Experts of a small language model.
Size: vocabulary 32768, 50.8M parameters.
Experts: 16 experts in each of 8 layers, 320 GeGLU neurons an expert, 1 pick a token, a sigmoid router.
Below are experts of layer 6 (counted from 0) of a mixture-of-experts language model. Rows are named gate (a neuron's input weights, with its number), up (a neuron's input weights, with its number), down (a neuron's output weights, with its number) and show model dimensions 0-255. Each number is 128 + 24 x the weight over its row's rms, rounded and kept within 0 to 255.
Before each expert's rows: "comes after" lists some tokens at least twice as common just before its tokens as in all text. This comes from a sample of Wikipedia text that the model never trained on. Tokens count by the router's weight.

# expert 1
comes after: "| ", "–", "-", "first ", ",", ":"
gate2 [ 94 143 152  95 163 124 116 145 142 100 121 113 149 151 115 193 101  92 157 165 131 111 125 145 129 157 138 117 109 138 139 141 161  94 127 163 117  75  87 106  64 106 120 106 159 122  91 100 121 152  97 126 172 113 146 125 157 103 130 153 144 140 107 144 113 101 169 137 126 131 115 150 159 151 118  86 110 124 125 121 109 149  93 149 121 141 135  97 106  92 150  96 102 100 155 122 161  92 178 131 128  67 113 164 129 131 127 175 138 147  84 113 105 115 199 114 122 144 129 138 113 116 153 108 135 126  83 106 103 135 106 142 129 103 147 126 102  97 127 140  85 140 125 121 143 140 108 143 111 129 136 128 123  92 126 125 116 132 151 125 100 149  65 134 134 162 125 112 133  93 138 131 129 125 142 141  93 126 106 149 139 121 153 123 122 107 138 117 105 102  92 156 150 174 123 118 103 149  98  91 144 114 120  99 152 119 132 122 137 116 114  92 104 184 124 114 150 120  96 132  55 138 148 146 137 128  99 129 112  76 118 135 126 118 111 132  91 134 112 161 121 117 130 166 131 130 169 124 141  79 185 123 135 162 114 129]
up2 [127 122 172 148 132  98 143 150 146 142 114 115 130 105 150 111 145 130 144 104 119 156 120 101 135 118 101 122  75  99 100 105 125 141 120 118 126  71 133 110 107 119 172 109 160 124 137 175 174 137 105 145 172 136 125 154 111 153 128 120 107 105 143 105 114  93 157 109 123  94 132 129 135 126 151 141 163 121 118 116 141 131 129 152 111 117  92 130 124 161 140 115 108 117 114 118 124 147 150 108  83 139 168 126 140  82 156 114 131 122 164  73 133 155 109 121 165 116 139 129 148 144 100 121 153 153 123 137 132 112 184 145 155  98 105 141 102 120 156 101 135 194 134 170 117 114 117  97 137 110 118 152 136 128 128 169 136 145  97 109 138 123 153 107 140 135 120 128 133 142 139 110 109 136 111 157 142 162 169 142 107 119 126 169 122 165 136 118 164 105 206 118 138 131 111  98  82 124 146 138 153 146 148 115  78 107 134 155 158 161 121 138 148 103 146 120 152 169 116 165 150  53 159 151 131 146  68 152 102 143 131 155  88  87 156  90  75 109 101 110 132 173  98 120 125 112 145 144 148 140 155  97 123 127 131 111]
down2 [131 152 145 134 159 140  94 127 161 175 135 140 123 102 153  92 153  93 145 154 118 132 133 153  88 100 161 114 128 142 182 138 136 143 122 110 165 169  73 125 126 154 103 111 158 157 172 127 164 122 127 101 116 106 149 191 133 129 115 122 146 123 126 141 148 146 159 101 143 135 119 120 111 128 116 140 129 140  95 171 158 105 144 109 136 130 125 133 172 150 161  67 135 123 148 102 161 122 113 164  96 136 158  98 124  97  98 156 163 129 159 119  97 124 132  97 144 110 149 100 143 130 140 118 133 119 140 116 140 161  88 173  58 136 112 144 161 105 109 134 137 135  99 117  72 107 120 127 138 158 154 141 158 129 142 120 123 140 172 126 119 116 149  97  94 136 137 148 132 138 142 137 102 153 114 119 162 106 144 113 135 108 131 150 163 154 139 114  74  91 144 121 135  98  99 147 138 151 111 162  80 161  97 111 156 164 119 122 121 114 122 125 121 135  95 164 100 130 117  93 128 144 103  87 162 162 153  83 135 165 140 144 116 139 123 154 185 122  90 118 159 117 150 105 106 144 146  84 109 150 120 147 125 118  99 136]

# expert 13
comes after: "\n", "|", " ", ") ", "\n\n", "0 "
gate3 [ 89 118 143 132 124 132 100 130 107 142 114 130 160 111 114 110 168  95 124 136  83 118 112 128 152 150 124 103 132 144  75 132 103 106 166 142 138  70 135 109 138 133 137 123 115 100 131 126 143 121 148 117 110 141 149 134 106 120 145 144 157 140 145 113 125 113 107 109 140 162 139 109 154 105 121 113 154 161 109 138 139 152 166 172 121  97 158 116 114 143 124 106 123 136 117 107 163 110  93  60 153 127 123 141 125 183  96 137 137 152 126  97 133 148 211 165 101 156 131 121 169 129 123 134 124 122 164 104 138 130 112 138 138 102 139 178 133 131 116 152  79 153 186 156  86  69 143 122  99  93 141 153 127 128 137 145 127 135 102 135 106 182 147 128 106  92 122 118 129 130 132 156 130 118  85 169 128 175 152 113 159 103 125 152 142 171 162 136 108 144 138 127 121 125  93 102 119 118  90  62 139 139  89 126 149 119 148 148  99 101 158 123 149 122 134 100 153 118  82 144 108 174 126 130 127 125 126 116 108 124  86 130 112 115 131 164 120 144 125 147 123 108  82 112 162 110 137 106 121 139 130 121 117  57 159 150]
up3 [157 154 134 128 131 134 134 132 141 124 117 130  86 142  97 160  92 138 142 125 152 125  85 119 146 181 119 124 103 104  93 156 129 129 137 129  89 152 141 131  52 139  96 103 141 102 113 118 149 136 138 173 134 134 100 140 148 156 113 150  90 123 128 142 123 107 166 141 133 103  99 104 132 132 128 135 160 111 171 129 167  77 103  98 159  84 103  91 133 141 151 135 158 165 120 117 115 138 135 121 137 120 133 137 166 112 125 138 123 111 136 107 126 141 143 101 125 112 128 144 143 155 137 105 117 143 129 127 140 145 138 160 133 147 126  99 109 132  89  89 140 128  96 156 169 177 116 129 167 120 125 106 125 193 151 129 139  99 159 108 147 121 111 142 155 111 144 136 100 123 146 135 128 190 146 152 117 109 151  81 113 156  93  86 109 124 127 109 122 104  78 127 123 123 149 137 138 146  83  75 123 121 119  99 125 151  95 135 108 135 162 111 115 119 131  87  97 122 172 122 138 149 149 163  88 115 115  82 108 125 150 122 101  49 150  77 125 148 101  63 116 127 163 135 106 149 131 135  99 134 143 101 114 141 106  96]
down3 [152 122 116  86 109 118 149 106 107 163 175 149 141 119 138 123 140 126 139 198 111 129 123 150 170  96 131 174 107 134 214 127 123  96 116 145 148 148 127 133 137 120 146 117 154 106 112  71 158 123 138  89  83 130 149 123 104 136 133 161 181  73 132 134 109 156 123 148 128 141  82 115 124 120 108 119  92 148 100 103 129 139  98 100  99 133 128 152 129  87 177  92 120 120 128 157 163 166 135 138  82 136 159 151 146 159 117 128 114 135 179 172  98 112 130  90 129  89 150 104 119 156 144  73 118 140 142 116 195 150 156 109 150 114 143 131 132 114 101 106 139 133 148 137 156 134 158 107 109 165 147 157 122 128 152 130 151 134 108 126  87 154 172 113 123 120 106  85 148 144 144 140 145 150 131 155 146 155 108 172  87 118 107 141 148 113 123 143  89 159 113 136 121 131 118  97 105 103 136 150 145 145 113 141 143 163 134 107 126 118  93 160 139 121 117 125 106 164 114 135 107 159 162 131 124 129 111 107 175 120 152 115 140 153 149 120 141 105 121 132 110 119  96 108 107 155 123 133 154 111 143 112  92 111 137 110]

# expert 4
comes after: "the ", "a ", "The ", "s ", "his ", "== "
gate2 [147 162 153 109 122 153 168 136 144 119 166 121 132 120 136 120 154 132  83  94 166 120 113 116 178 133 145 113 124 110 115 118 116 171 108 146 157 127  97 101 157 134 119 154 108 147 140  49 180  84  92  85 166 110  94 131  85 171 108 139 145 143 163 113 136 133 118 137 113 156  92 131 115 133  86 111 142 120 133 146 129 116  94 126 104 170 146 110  76 148 131 137 148 125 127 138 135 123 103 143 105 127 125 166 124 114  92  94 144 135 139 142 104 152 127 149 127 143 147  95 128  95 110 147 114 131 171 116 147 110 157 127  70 175 143 120 114 107 129 108 125 163 130 126 138 165 130 174 113 115 123 132 128 148 159 126 128 183 125 120 132 118 138 175 117 139  93  83 130 107 131 111 129 126 135 129 133 127 141 134  97 122 120 141 106  90  64 150 158 152 108 161 126 137 158 134 133 121 141 108 116 107 128 131 135 100 140 149 131 126 140 180  85 161 114 109 145 116 152  97 144 171 140  98 129 106  66 161 117 124 172 144 118  68 173 144 147 118 107 138 148 125 110 108 131 147 102 122 137 155 114 115 107 131  66 109]
up2 [150  76  89 115 147 111 105 138 121 146 118 119 145 137 104 145 115 125 139 168 132 117 117 143  89  92 115 137 118 147 104 121 175 127 135 128 110 151 162 153 162 111 133 103 113 169 131 166 105 164 163 160 116 128 129 131 136 132 136 138 102 125  84 120 148 154 109 113 158 114 125 173 159 147 137 146  99 135 117 138 148 170 107 105 146 145 139 158 150 111 136 111 107 151 127 156 102 129 159 155 161 176 146  99 143 145 146 131  74 107  94 116 180  80 133 109 133 109 109 141 109 142 105 114 144 127 105 142 125 141 120 146 156  86 107 119 135 170 128 147 132 132  87 141 129  82 144 136 169 140 141 107 161 124  96 134 132  70 113 146 132 159 146 117 146 134 159 144 101 154 141 133 157 105  92 130 110 118 115 105 130 154 111 113 166 127 171 128 105  88 125 123 119 129  70 148 130 132 103 146 127 134 122 135 137 138 149 125 113 127 108 104 183 106 199 178  73 125 125 150 126 108 136 132 111 154 152 130 155 168 110  87 122 167 105  97 110 164 191 137 108 151 153 154 103 153 135 119 130 122 143 193 131 126 143 100]
down2 [ 83 115 118  96 160 124 126 117 126  98 151 121 138  89 112 134 160 148 137 153  99 116 136 106 115 158 129 138 114 159 164 136 120 123 106 136  82 164 143 109 114 130 143  95  86 195 172 164  95 147 121  97  92 120 161 138 131 106 173 167 103 127 133 132 138 146 130 141 135 138 154 129 158 116 121 138 142 166 124 112 117 144 154 125 126 113 133 120 110 153 135 107  99 163 110  78  97 103 133 134 150 158 116  89 163 116 116 114  98 128 113 153  96 100  95 149  61 160 157 143  77  87 119 109 131 132 167 152 130 132 138 123 135 106 116 119 158 105 166 120 115 110 124 136 181 111 127 137 129 162 154 129 111 109 108 156 137 111 123 127 133 123 100 132 126 158 158 132 131 104 125 122 136 173 103 116 106 123 148 122 154  98 121 137 137 122 165 115 112 154 127 188 143 148 127 151 132  86 137 157 135  88 133 199 154 104 166  93 103  97 129 105 114 114 164 165 142 143 156 124  76 126 147 112 119 132 123 132 147 146 100 152  97 118 183 136 134 149 125 127 108 145 193 130 138  83  90  98 148 135 149 146 159 121 130 150]